Experts of a small language model: vocabulary 32768, 6 picks a token.
Below are experts of layer 8 (counted from 0) of a mixture-of-experts language model. Rows are named router (the router's row for the expert) and show model dimensions 0-223. Each number is 128 + 24 x the weight over its row's rms, rounded and kept within 0 to 255. Numbers have three digits each.
Before each expert's rows: "gets" lists some tokens that make up at least twice as much of what it gets as of all text. This comes from a sample of Wikipedia text that the model never trained on. Tokens count by the router's weight.

# expert 128
gets: "y", "on", "le", "er", "ham", "ey"
router:128112076144103154133153133099154178166161190117139111135159123103123153165128113101176135075179132147153134108115158127132155144128152113126127131136113103112108110118135121098117124114113108116145095085129143127118103120090141106116087121133111159144132158121105099150121118123149125142107117105119134146140078159117142102127106134136140117161155077141152165129173143154135137090112155121108105158134143101146135124126125171146155115151093134158163110133080099155094108175116124105122115133148170154098121115135130084162125102114134101122154112166079082148152067171079116157136131119201137109104130106157122138114139145094147115103139146136111110118125123132137171139158

# expert 57
gets: ".", ";", ".\"", "\".", "\"", ")."
router:164108083160137136091137134080154155130109183185118098142147126074145117170109159110112122119136141174167136156103152168176152147089138124114121119160113102114117109103099139140123138118144135125138134103112130100159127118159132146165094137069126117132140135098140187148106164112163143143145099077141172149153104136133124134136125152120125119156139090126125161116140121146156117139147136126119124128110111124101119131117129190151131125081108114121121084147114097131120127132147075148171139114121155132116125126161144130094134091118133163103174091130126064177146112126103154102109137106136179113131140087125130101131116159132153122115095120146140118101121118119145151145186

# expert 80
gets: "i", "u", "ra", "ri", "o", "r"
router:134103131149077122143172120103157136151186130113116109131116125097136140131102157071173104115169131144115141132131135138125128139105167098106085147139104101129099127111141173150137149117124091113160108113127159139128140130130088078108131108148091137180128131111129125115085115089154116118114147108174146148123108144139110075138127105142131132161164110136123167169123159113128115112123180110151114171120116134131137116114139161152155161120083108107161111165118119129079142165173150108140167128134153155134086093120131094141084120108144112121134127154107076145117115175082114101137147067139129138109154109166099079115132149117158122117130145110153103124124118135147159135117

# expert 203
gets: " well", " end", " head", " rest", " post", " death"
router:125109094120136149085107080152149134134161140143125096141132111094134110140122147098132091106130190142150145139088130157113127162130113116124158149163110136072113183073092127128111150098126105094140124124130152112144107090119136090130082117099137118163094138121127170153107166095115120104147105129165135112125114148153135119136109158113170098121153112072140119153192143125160127115121145150090089161085098143107107143131126127127153113115144120157116150168084113162093097116150124094136155143122120119116114160146198115158124118094147129104143129140130129112140130149077127150104134122105171165113134123118089092116135107146150128092123133163142115160138112108174146130119

# expert 47
gets: " /", " Born", " Total", " birth", " Country", " •"
router:124145129138117132134127144141129108167168143107102119163134109125146068142119158105140128128126128132158134165112126128171132163110124092099113131135135137091118166133065152147124173140149088132114130161133170132152098133119132132129095153091125145148105151121114130117102131131134131088106120105129112120125139154116072099122094105124144125174147131112134114145123163156129145112072158146124113159141117106087130153076122151127157073134110073152152113137125136177116097133151105100169108164142146162122100133162148083170076105132135120114115118153127143161178121112112138141124157076120141121093161120124115123096077136124154117149131168160175127124087087141160122162113

# expert 19
gets: ",", "),", "\",", ",\"", ".,", " ,"
router:130093070167078127113139145094142174151148165148109104137146134130133111170112135120135134112159159175147142156108124148142171148118145130106115126126115091103083127144136134132091124116153121119120098097102131094151091100123114126115080146085106117121099174086099179129124139123166123130163113122142182161122098156093093122114110128131137128114173099098118157131154127116139103129128143115123117118095140101117121134120118176129131118096067121133125125164116129144097124148158107120132127156112160146108129156149184106139117072118184181124138106161112089151135097127125142158122149135151143099129131092145129103124129150108147136109134118147140119080098111133175137143185

# expert 184
gets: " P", " T", " N", " R", " Bar", " Mor"
router:130149095165103155112177169106142126137135164122090099121089164146139128175137153081148142120136173124135137142131147145155127139082119114140115163123100074092091139089136155122118172125173111125125120071104151097110092089116110119113119133137106126177080163150095179125136142101116101133153093088143119159114108137142113126093139086173130122136136086132143157139132158100124100127137134118144118172091078120082141155131129167124115101137106117122137118152128119166135124140131141096142148151097104145126139144139117094155120136118140130128129138127107084136136118147128120138115140110140148114140124105160094108103093182084124127122129155150156134125100158082136183125167

# expert 123
gets: " |", ";", "|---|---|---|---|", " ▌", "|---|---|---|---|---|---|---|---|---|---|---|", "|---|---|---|---|---|---|---|---|---|---|---|---|---|"
router:139106087148120130145152120131150158182179123136121130132141128117140088111103138143133092089168148154139122147117170195131146136094143133115116168121124120147091132098099137147093175124162127093159094131113144081157154096117114122083126140094115133108140156107123117140109130092138105092190115109141136154123083124130112115070105134126159122145130134096168151140130142148140143094125132066098108135112122104113125132111153143128122130119120083161130100152134139190117103125138117109108169163109172155114119150171153105153081099112137118132117088136108116124151117123119182129131136093141153094097138120153118120071145118105146134123105124114153092142086119119152128104154

# expert 1
gets: ",", "),", ".,", "\",", " ,", "},"
router:118136109162091101149124144111129144154169170104100123135149127140141112166095125094147133103164123142127127165118162168145149167120156074142096135143114119087113159138130120165118156141137117124102101109116141098142102106125121098105100148089130136134077182121103160113120147115142097107119109138155162178108096160113107119104096117126118114115170114104155156142155149132143102139147144122125101130091136075102164162092141173129150116101086123140121114179136148142112088121178109133132135153095139129092134162164164113156090099122145165114127098157104112131152133136134158169131140121156129090114150110142119091122110164095163151116144120135141128082095120128173115142154

# expert 247
gets: " years", " time", " age", " year", " period", " population"
router:111081091129119141121104144114145128126151161132143098177161131090146119144099147117155099123120159140137129172075126118146113162126124113096118155132141169108144146131090131137096131113110099125146146129098130098131119123095131122133069170129124108170087147124106163178116124104112126079155106112132153143108110139086101117120107122125174145114112123066166112153185127173124137116074143117105104151132124132109121136124112155132134106123121082123155143127113131141126092117131102114112123181136171156142151142189152117169125094113133153104186130157140102151148108128133135124133123101115152156130124093128087120123119101096133123127097121125158119100144094129181180166156

# expert 228
gets: " for", " to", " of", " by", " from", " won"
router:165110098142094144128168135123159117166122121146088157121113134097153090118122161140144105119175123145132137126112163187136111137089118123150098143158105118145146149105123122157130133121131087112175098098102132091152103128081097088098096154108114199155121189110108120156110150100168085123128109137127146146111120129110118098118148118167143102110144130075126136145147175119145134142094117115106118132131134095099117105113141137148158109123106127163125111150128126149136086150133134133199185134112127133122098158134176135133133113095151156101129085167128106160138117146102138176100150113149134105104124102132114122076109140097159097118132140131115097124106102121119130162125

# expert 36
gets: "\n", " ", " Notes", "W", "E", " Report"
router:121131099127138140134126126113176156131146158120065104130155127093120076139092154108129117116158123144148140122107133126124121117097132115137132145157107125129149130091081147096130191125158116108168083098136146137128130121120117156130101156121082133133088137093111166135144141066135102075135104131168180152138106155119119120090101134147181103188126131091184178143136154132141129104148138146143128140117105127106136105120182163132141120122114092142137080120104100134137110120155107152161142131137126151132115159128150104129073111107135117105161100165112138145133150162104123147138129067142141123112152132109084133114119134110164106106105143151131144102102128125149179160136

# expert 92
gets: "\n", "\n ", " *"
router:127116094138116135111163192129119129156122142136084139152124127124140108119119155099141112118138160140167126129101148133131152161139159084115118158130103138073070163101085156157094162118182076139133086118139166127148088119138125121124111138116105130138144135077122147152105120133118118117128112079141120128113077145107107088102091112137173112132142133102163121119139161153153133126119139099124114121127096126132143167110112139167160099118128100142154112161130094117115128148148132122156135117076133140125085167116154100137064133101132138114150110155122125107143098172103159148100116097163148144117179133126108108126116192117175095119126165144167110120117104117155128137138

# expert 41
gets: "\n", "Personal", "Early", "See", "==", "Notable"
router:137088101152110155135161152107100137125123119153095091135083152109148111162133118106172127149151150155171153121119141146145181144121143108135127121146105122110120162108127148189130166134118133109147091122130120104132066129145106106127105123068111157155136133077109129143118129125118133098143122121165133150108123129086121129119100140183120147149154131127111161131141153142158116133153128121123122117085071096130138151107121153158144097134110125166166092148107067138127116146133112123133112128118142140119110179142118125152110097108147152080160132153077117135146142149081172152100167105131166115088153133148107071142112143145137087085116158140141110139122083101139141155152

# expert 59
gets: "–", "-", "\n", " 25", " 0", "/"
router:140094112143116161091113148124110151153149113141094135183114138110123082149123129099161119094154144128155136137069132143134141140107133116105122117162122106135141141138062129109139205123129100082194125108092101097141103101130092108118110145123083116155122125123143143130131146101159130104132107111120136130100087115117133126089086114144194096115139140089195172158131131154110103089117138094129127161152096105125146129115175162129142136110140091145141083142125127140128117147106121115124150142101146135119100156129152125127097123082164160137144122135116112134130092183145127154089126118130119115118137115129130098117109142111147119113080152143161120101109108144160182123146

# expert 32
gets: " |", ";", "%;", "\";", ");", " —;"
router:151124075132124118129149122104185132160109124128109117132133136126142122148110159131141134091180146144149132136116125175142149158109137108122124173168089087128090143102105140133097159122137110123183107083140116091129115111090113151106101176084106117139115143114104141149130127103118093103190093087179135151134098106131146123080146107135145116122126124077174157148154171135152118106123106133095116123117118123111131121108114133136146110112120090134146105184128107152120127138135098134141118160127133137127106146142147136121069106110090117123122105117112066146117155135084177135103130080186111108123128108140117099107127181129138123105122130127134153111087149094146139137163

# expert 5
gets: " by", " of", " with", " from", " to", " under"
router:136099090155111157140179143090141173176123133139066145140128145108134097119121160112132139112154135146166126143113167154146112149107159100138130154169070120136123135101119139152141131130138133102150136097102167126126145119139122146096112164094115140131143142123092133147113179087164094136126095121156117138112113148104108114124117129127129089132130121068122146120157180144138127121075145103145100119111115104094126123129133167113142117093122111146154124158131107128122112117120081131194132157128128145134088132157158138122127074092166129098117080165110122125130101120122170204128134090140130087097136117114110101129154140108154063105131128142135097136127096124141136150141

# expert 48
gets: "re", "un", "ro", "on", "our", "ar"
router:131104085143115183126153127101137151189146153110135131136123107088121119143147104098152090076163133138158128103118205149141152143088126128135114152117090142107078121125133183131098172122114108116105121066100152136125130097075112104165128138131108125121114156129111157160086115120134132120129143100125135162148104146090142079100131142149125102111139104145147170147133140139147107103085176134134091161125111127111115144120147167142142151139114130140175087140074079129105090169139147121142116115116144133119120119126127099141143106141128108130140117134123057145126119153098178096133149130172127111122158105161107110139126126116154123132138135101151113130110127105158149151120

# expert 167
gets: ".", ").", "\".", ".\"", " while", "=="
router:128112117171109119087132144078152152130125147178138084137146139100128110156113173131129124104151137145168128145072141134175148141101143121096101126130120091094097128098135156128120133124130095116155129076111125095145128121103102131127101129109102121148125126101109174153130151109141130103171099072144154145117107151102107136127117128132145133151150109104155172124155154114127127125136131124105129129116130100080126124135181179147147126065087114124126092141113102138111132153142073133150135149104146149130112143170122117120097094105120157112170065121131095178129102120119146134128141122118163119118155072141116135128099155127128113122099126157147119079095109112167137154192

# expert 109
gets: " first", " second", " last", " final", " next", " third"
router:114119123129078158120150171098118109142172155132127089137116144076182112139131146124160153126114114136134150119101150165146157134121167119125111145154146138100126190088073127142091143112132099108128135119143116067136118106129101094132110124110109131134122133116137153145128151102174092099118089107153118174117131129105135121092111126151154144119135127079148152176134151122134090124130140113115125158089120117095123139128169109148126138092124132169154120119102095172108077117146068131197166111114134114119122112154173127117107142128146156095152123134090128168156128133136147138122127149144129135101158125140098114083105125104127121106116168158136143110120075131136158162171

# expert 210
gets: " |", ";", "%;", ":", ");", "MP"
router:129142112140122159084161142113157174151163120143118124155110149110153142166097149118146123095117113112121134173100111180160152126111148101122106161144099111098098132123084138176085178134172135137134114096125160101131109094106135111113108122092104123135111169107125127163117147089130125122165110094143158171115096139114141122085113123137135092145151075138128138132164132145141112107129098091102111135128139104121118127131137186165132115104137092156119138177144127138099119191133115158134148195100158136123138119144157118183064101130118112096130108132102117174136117137118135147119147094165140084123116095142141087110118137099137144120123122102144101133131125103133136145149

# expert 43
gets: " Al", " al", "Al", " El", " Cal", " Ol"
router:127124125121118150119135138125172133133133154134091127155099151128103094130104169079145115165123148148138176142152134143145170133080159111094125150177120141082120122110125127175113153119145101101132129114085151073110088093124097102115122125120098115138101149127091137104116122102124109130165094108167173139116117133116130134120119092160130095166133124126182142142142165108132092105149134122106126176105146103106123138129126113154125077147098151139177114176108115176120098145145155097132157174131132150103100175147141114149131119094132139136144133104123113140152148158101133144128147123164126114117164131113084119117090163084117118131118182164154127108076139094139156128133

# expert 174
gets: "2", "1", "3", "4", "19", "0"
router:144101127151100134093141123113143123139135111130092140180107148134169104137143154094123123131138170112126152141100140133133147128139135114080103136136102083127104147096093142154091182139144115117144132080123163080156146111129124145094086152129093153129148112122095145152097132142152115094136092130145129124119153141095108092107140129130174146157138130132195152121130129145150152133105128069094153177087111133127174130102116150138162127137125099135156093116109141139078147142141107120156141154114162144133124138168160121132070109106125131103154121145128096129149124150141155114112136114118135088124132119140124136087120151078123134093108211142146107076117100091142159139114

# expert 234
gets: "\n", "===", " re", "====", " un", " Ref"
router:145114092131128130116127152118140115136119127180096111119137142087146096168106174108123119127146190155173144151116106150143150169127111100121104130145114110122116140116122134143115184150156103112150066087148130119159084111103069110128111129088101127140110147105106144146132145123163109116167108099170159162125107154112128142120098111130147133116135144108176141131144186147190101116139123143111125128089095115122159116094139159136150107121139134138167094149131078157133145143122110098159110125122152163137100159165145122138088126111129159115199103154102097139156127131086126118091124100121149137122156142127118078136138154140182125111124144166144138123117118112137132107118

# expert 63
gets: " Title", " Act", " number", " version", " part", " July"
router:123105095129156175103160166129142144127154143144134128158134111096163145123108145105134086096124171130120141186113150146131122135120142112122129158181127106085123148142071131130094138110143118122116119118145129145143085119119121125129101175132104115164071130112121172148116169066121144097188079135140141122086075138083138139124119138152145100120142110120130141166156144155165141100084139117095068103120079142108124132135132127122171137143127097122151138121096074122124100161134117103178134146110144115145142125177129122160103111087178138097145104164130112134152122115118133127132133105150119137132134131128097100097093104111147114117134103130146131144129101099143143127177

# expert 136
gets: "-", " -", " –", "\n ", " †", " *"
router:166121107146106131062146135122145139138119122178117134165131128127160117134104134120166118088161140152122146154094151134161163172110148084121113142155077131104111148117093126150115134112123106123169120140105154110164112121131122097133129134143087142132113172077113130147099125132125109117157124078137149134082082138112129115121089095130157116119183116117154123169116149137140127132113132094108112153143113103131152129124139140169155112103138116130143110150140114130099103125112104110147145170084154166129085142138157114184093112098147121118129120152074120171156087169142143173110133093122170108116147124166121086094112171114164101107126134147163105138127090135141125161109

# expert 146
gets: " Best", " top", " first", " best", " Red", " Top"
router:120124116122084166094169130108160126154172159133111091147125140113179138146109127119140145134111157149158175106114153200156172156113154138147131138132119105106134139084085138152096136118116119115146108117139115075174078120138124082136109118148142133125110135107116135141108131100148110118109117126161142134103112139149153117071106127145156112135126098110139170139144132125149097121085146112095124131079113108127161126135137122134125128132140123145162104113137103154115058135117125114171157116093139135119133132135147141145096127124151152103134129120092120138162098129102168156129122128137130136146148111170074097106084136094163090117112182169131182105130129103167171165127

# expert 113
gets: " University", " name", " School", " film", " series", " school"
router:155112094139126131158136174099161152128119153156139091190097141090158110145121165121162099111141141118158121175125115148157142142136149116106114145128132074087093132139089155141103140131128109091151095126136114162151112105147154120118111162081127113128102183089097169136100120095109126109135118119183137145123114144116125155135108104134133126134144101123131147121120138128121115118090162130089129144111154110100117124111111159165114070135127104125131124164127104145071107118144101096114124123118131151117126134167179095175114102130155159093165131184137099125167137128128122165102120125166160128115131097137102086147158132144140116082103129120133124134120105074139146127182

# expert 56
gets: " a", " Type", " number", " Family", " Class", " degree"
router:133115122135129150142131131123144130110183130133141116174124131115156107158098156131157122132123135139211142165129142159143125130114109092138115167153111135139122168114105113145099132108132116120123130123118124124137090094093123102100099123109144106181134107114139125131126183098117126070158108098159124121094129126107084096091132140119184156131115083093163141148132138125162135073101157127129126138138083132052132147112159136154119122090132095116150110132127108160140089154157123089165129132123166167102130134110157130160119119112131103134114115146135105174123131123135142188134104104135165126079168147111098122118089117121138089084099133158128149120098099098132142122154

# expert 132
gets: " |", ",", ";", " –", "–", " September"
router:115135115123121130123122130096133163150190152107111114130138128136145098150105119122178102075172149118144145136134132181123122167089139116125090141135138118109107131119090120115120193112139095079148100123109119089135134105094107090107108138090135172133084180129103135137135136096123111123176124127133135161103109158156128128091121101144136118108148110092163161180151145119106094073141121114121092131120119111115143136124154115133125119134098076155142118171146141159107116155122119121116151215113164138128114147167159086137074116109127161125144106150124127144143125152118133164118150114152128082116126092153116127113133122092163139128105109137119116097099087125130132155132

# expert 200
gets: "s", " 2020", " 2017", " 2019", " 2011", " 2021"
router:137098051145125128124119185098126142132147148146093102167128148107162097134123169065156143102124105152120119139116127120148149140101130114104119158131113096084114119086085148122120145097134116087130132094117140087145137106166122116136118135099086139129115140114126136166128113108139132100179092101127137141140096131137105141116124131142146132152100107061171171161137137111151093130106147110132113129107129093143119122108179143156143127105109113112134138152102090139069132158140106152133128153103150146132125121174158113139082106144155151105146093153136113171134124107103122172139139131164177145121134092130087133124151110142140114103118167097163094119122115122130168173145

# expert 25
gets: " the", "7", "9", "6", "5", "8"
router:146121124153096142138116133119176148142154128149114121146119155129140102172087148116161120126167111140115171136064109122127167126086133134093090165129116107106147160111094156142124119104119135125146110092122162070127140113131118119124097150109130142144116134113132137159155143096160133084147117107120164144076122132089119126078138129124176093151150118130171146115113133162190090132135135131087151150109132102112134146142140136164138150113130100198142126139117128141120130180119109117141161147120134157132117116141151126158066091121155116094149096141114102140132092146126165153125150135136146100094128097135137121125133143102104116104139146157124074078083135121138149185155

# expert 185
gets: " the", " a", " The", "'s", "The", " its"
router:168114095142108175128137120093166145142123171144114124155108181101171118118112155127139099127135135187126158131099156133133161122110159124121114130133077119129117129080110130141095141114145124101169102102112163102128102119102106129127123133095110146121127146120112112152138166109166096095124096083133139153103101147117127083091137109131152107109174084092144144156150155155161111115130119132112129131101101086125169172122155129149136101118141116175138119127134115132118125161122065124139153113128141132099102161119164113148113105107173128102157117133082124129148103133075154174093163110164159095097157121147130114092103139106116099129118152161152111118100085116145125142146

# expert 135
gets: " |", ";", " —;", ");", " Active", ".)"
router:146113083142089140128169139112151130151157138120116150143123166114150145191114134120148111110134152124138148152133154147125143164127128095135116168162110072117088141120081130140103183104152104107134096120118130121106096097111112124091109147096128124150116146107091131136100128090108087116174085125172125189112059148141144127091122105147140115135151097137159158165150170130144111121118116094110121121114125113124147133122128139155145117145114098129136120183130108147121125137135128110131157166110159131145127127153139100152062100124102126115139112130071074120150117135124143134095141070161121120095140105160137130107141173101154138107081110141143112154101113110120124151156

# expert 91
gets: " |", ";", ");", " —;", "%;", ".;"
router:142142113136113116121166154128190143186154141128116131148132150090143093191082169111154121080152128150152159166101176193143133125134136098110126133148102105126104119143089127123124170105163105142128090071111112096132085117110113122101112129106124123152109154119137122128125120084142100129155111089139158164132122137117143119104134117136124122145118115082173123123128171188171101118132121085105116121104123106111141134102141134143140123078121085148144100146124107189145133140140128104119131125111126113131138118183153111130075102104133109134136103133106114150151116127096126100139188095125133109117123132167138131085110173115169136137117124125163134141104123116149134131135

# expert 141
gets: " was", "en", " were", " been", " is", "an"
router:110129079142102120127191149097153145178148172150108146142123175093148095138134137085140110107173115183152097124122125132145139122112170113131119117162110107109133116071155136151097144092161105117132075113096171146130122104090121117136080139100116161126120155134115117150097143086170095081123103137160135179115109121085144100108122125149164075138142068110133137132152140177134122124120140116115103146132125108108163151130172132148137152107128128130149099120102111153102081145137142104109167146113160113112111128133124125125136117114126134119128120139120110148128115172118173178119103086134133103119144102146129111112125161134130151107118191126147143117125145123146134139154

# expert 148
gets: " |", " to", " on", " at", " On", "On"
router:136118103150097154139148129135175150182136151125112135132123136094145101157120170116147136092148148130109131167093157162153140174129139100137131133169088087126121149119113141113110164148167074100132102100076133108145118084119099130097138184090088122132116151134070155128112147105144077116161088093178138152138126138107133144086154126130131103121167134117191181152140141151163134113109110122094106123108126068126157125111121168124141148120126101128132160165142121150094123132134131131165139125136112133116127162151162103106085116107122128119146092134132084110152132127093132133119149096150137134096136141134135125122139188112125136121150120126148135147080140106138140157111

# expert 82
gets: ".", ").", "m", "g", "listed", "\"."
router:135126087176099115098142146097136123148119169169127149135142164127189101151120141124143073123149140133139139124091105144180159134104133097130100130151143119098098150126118148148127171090166068124154138099096152103155109120101119128122125143138114154165132157097113144147132171099129088109110090089122150145115105164140106115129107116125132103187125131140166173139184150162152138111142110133098124119140142094113162110104154137129174121117129079149123117148101126134137120182126116124148126153129166122109115144143134116165077093119127164104157081130105102129146100136107163119109139113140152129118143093127111125143158173117147130112130107175145097096099124100159138138122

# expert 37
gets: ",", "),", "\",", "—", " –", ".,"
router:158128090167086126107166131091148150140115135143090121130098144122121109182122123118145128113143118168133131173126136131165163144125148117103109129145111088108106141128120159165103133121141159117111129114118138091137123071149113112122101149082110140144107145112108158110113158104196130130152110106164145162128109151120091127107122103127123132127172121094112141125154147137174127134119137119130113125121139123103147192114127176149143102053071123128138124165136093128133109167149115120140140145111164134089104150159158102141142105116171162124126109167122081154150087112134128163104162138123152099127104094131140097131123161108147143122125115116144115136122073115163132143195

# expert 71
gets: " the", " The", "The", " their", "the", " former"
router:133121129146084171122126141111135137121137173176123107170122159098132112136095126123142136109164121164132153134118151157131152125126148119099113135129095123134139137106121130144091147126175135101183081090134144093137123130085083110119095136089123135115119133130120141135132148115138097113158122119144129166113120178136126116115110077148128113127161127083149174134154125158130093098130128120082129136095123112106184152130172138164157120132115125170186118163132116130126114168122115098150161168107125144116093160167186111122102126089188115093139095121111120147133096122093137161082155101160153101130136113156122119099081122108122089134107147155129090125110101122144137147130

# expert 40
gets: ".", "/", "&", "+", ".\"", " sq"
router:145115123162106154084138132130148161158132147162134114161115157118158110131153133126136105118168137140145133130090146143172151145116167154081121175113126120131087138134063147125118131136113096141159125132099160076163118115051084151070089108121126147155149117104111158127127148141122112134127108114127121150061116147108100124116114091139160123171115130111139142139148118167120117121145120134089130151115147131100118127100189156152145108094107127163136121136121126172105125108139088124130128142093131139103151129157151074142120092135124140096145060143126120161120108163106161127082132107137126083108147127138101103121145139111125152140113117140142109084102136114173153116151

# expert 208
gets: ".", ").", "\".", ".\"", " .", " =="
router:135095090163085125097127145078134150148128166188130114113117135108124097190132180112111134116150150166175127148078140141166168169089125127125093115137120104119102152065112134123122175121134087111164130122103141111167092119126110130137129145087121139163118125102112150137102141128148120119129107082144160150108109130127102124131115125138135134181165110099156186129180155118139128125132136146110109115124124093112130108113145169149145140112095118115126103165107110135099135145137102108166121139116140134125120137154139119147087102108136154123141081124130122166132107118110147120122141119107161137111146098119113139147119180127117115117107137163159106071078119117143138157192

# expert 102
gets: " National", " V", " South", " American", " Indian", " Pan"
router:115146122150101160114171148106142142135119116113139074120103145121166125161141145082131156128162173132127130158123116155125159137127147125127107139154135093117148135087089144132072142131161142089139094069119158095165085118143107130119154104101129148153103135111092152139118132126126107099192052095127149160115118136141105151094126097153158109142123092123125149144125146121118100104138138119122163155098115126111119161115133137159128090118101097122159133142120121140111089121153111093102143128126144144101117151139106070156097109131133122122118119153145097139165129182136134140109132090128128118129160076162066095117126150109133116106127176153149159084094133107146152123114

# expert 34
gets: "an", "am", "ar", "ir", "a", "on"
router:130113121159099147125164154102164146156141156131134122152132150107130128143119115148181108088140116141131133136122157121137154142098131111104106123155087109122088103127157130147124164122124116135122106088144160141120116140118112108136093120142114161150134147095083139152074112080137116153094122101116103148115088148126154100107110134133126095182138080139149179121149167135118112092110117123112128194134103145098105122139163128176115136123121136165191146163057083180113088134123131094136152159118154140126121102148128099160117112118137116125125122170121095138148085161075160120114151115154133118075148105144111126096116127106132148111132142118127115118107129129129174172155

# expert 44
gets: " ", " 2015", " 2023", " 2014", " 2025", " 2005"
router:144114107150113122117128166125156102116153152183090133166109127135145116112148148093150098098116158170134128127140124120145137132094143112085125130153139093079150158083075164117123206094145101106144103117107137100151087091138097115123103142115122152128120145104089126148123162118118107098109110128146115155125117137149134144089153125154153118133135114119151158164138152124148117124072152085124132171141124113115123135120135120142136137144095094134151125170124131159073117154139106109134145127093147152139125142154177112158068098120129134113138116151153106171173142137132105184127120116146149138089128133126110102092120123126139106112118151113177069145103115095139141181114

# expert 95
gets: " The", " the", "The", "'s", " a", " A"
router:134106079135116162133135129102143155150132159157103116157118131123143123137117138120150098100144154172115152144114181160133134149108141130110117150158107108129118167086127126153095122114137122130166083128117154131121087109109122121134111144097116159127127140128121134146122147091147086106128087107134135129097111143104120102099154100140171126119155114131149130164149147131126097125153133129124120128080101065128163178121155127134144074124123118176165135151138108149115097141130081129146158153095130140119089191156175104142109097108175140110166109164093125153157101132088159141097128126186160121107158119119111095108083166091130098129129153138135090122098086100148133135130

# expert 172
gets: "-", "–", " vice", " Vice", " re", " Runners"
router:169105101136105193109144142130151150122133125128110119138108139127156084104117165113136127092127151129174148144100135129132127167097140105128085125183097114127116144104073158123088148113138068107153144126118146103161095147124127121148111106098108125151106173131122142159088130124138117130156129074151185157114103153129139071133096116132125115129167120131170127162142168131164127130131140103136137120118117148147150128080123122150162130083099103180148118129115121131096126155112115093136108151122175145103108110137169122142121118079148146096151100130110128134129098141133112162101135090122127108133125108174113133078125161098146088106118170136182140111126091102132132134145

# expert 88
gets: "-", "/", "–", ".-", " &", " dis"
router:155128137169102169102112138120161161136118163139114136135109152115133136151114158088157104102172137146186105145097121110147153142083129109109083144195096107112090162110069139120127137128114101117136118113100128106114094105141096102111116121135083162168112128103122170124114166119154100134136114082171154134110081143123122131143085108156136123122174098138145160136172165144166109130143147089119134133109129141093155154102130127117156142081075135153144095149128111122114136125141114092124119113106152118121095123136132115161121113084147150111139113126097101143148097147132123144096121081153131125102140110155132100138148179127140125085112115153138132136118116074140136161154

# expert 54
gets: " F", "F", "f", "L", " Ph", " Cl"
router:127086112141129133129130153090178144129132152158106128157101139135165112138114142117119116119101163137144124126096116149141159158111115133090089137134074109121120170083113156139134122123140118102144131141118141120156069110101085125121124135109109165172115124107128139115125155111154109068177104116117183105100134117085071094122139112130169095143122126126130128180147130152164084098136176127117060136101096105124170161105146133147142106123112092142140126117104119149107121118110113085144147149141132117111125181116134121127135143086130172124153141143120132106149110164090136128106141115152148127140153093150112144152103139115142089107068154153147112098132140084143148133156

# expert 226
gets: " St", " for", " where", " fl", " Har", " Fl"
router:118120109124106176118099157120168137142154133121074110139116156117139138160116143089092136111147158155131133130107143157135130156106124131154085142139094107079111127075127138152114135139123139117166113109061124103156095121100115126077150147126131128135094151132098131130124125130166110095135131148135148111120126158119098162072133117185123140132156109111131170116104148110168107122087148134103103149150145067109160124088132177126123109161103121128124142157090129153089138147141094091108171143087128121117091158122145106151116118111104142119170127113115111147150144146072126163123154144158151119141117123129085151100091167118135120105112117170109127106119125097142175141166

# expert 192
gets: ",", " and", " American", ";", "born", "),"
router:118136120154086129139163153086152180174167148118117140126131135134154104163113161102154130113166165122141115150138124134156174164115140125124084144118115126125142161082107132151110128100145100125165144118134139086138081094103125129124107108084127155125134133134125146134124157120142095105144110118141138165115082129112139115136122126131153117111141111094150144130136146134127070120135123114108130126097116067129119142099139137134137133128108091162139130199135124131081114159137102089143150164103143155115130138125199124129076108131142150120119132140097116134158118123147175179085151100141151098135155106113104102116137166114191162111136142166124140081080118101155131159142

# expert 3
gets: "\n", "\n ", "\n   ", " major", "\n     ", "\n       "
router:138117094140117153110131195097141146134128156159089123140112124103147093120138156112126125111130146120157137168065138129144128177107123099131093157162087125100083160093103139168088154135154097123138083106133149128112096124129131133126132140134132122116123129112094152179105144106139126089140104076150151127122075154113106098122096120126184118126143124132165155137153152145142104135131127110138143120114081105133147136114128125191160112130128105138140104201129125113108097141151123128151134127099131138129107158156185094132087137106136113107136082135127102147133109116109142130102133109179162111115167110122126119127129164116191136131106144161123096084079129112136117127140

# expert 206
gets: " United", " New", " •", " South", " World", " Great"
router:126131139135095174125150111092148142134182152120112093144089115131142148129134140078152152109135121137136181133104138163109140145137171132130093138152148095128124170114076133115111154120130129101104090097117148098141101123107126104116142117091118151125096153068106121105108156110114118117156120146138126160150100187131106103058136108163149129132134107136143152155105146123129127130075168119090137138114116125116126147128132127156138100126126112151163147119134084134090094131131108100150151142094159161117152123139180110148099089109130143096129115130138127158184111145132150104128169099139153108130146112166109105088118144087113131118135185167132123123104112090134154188145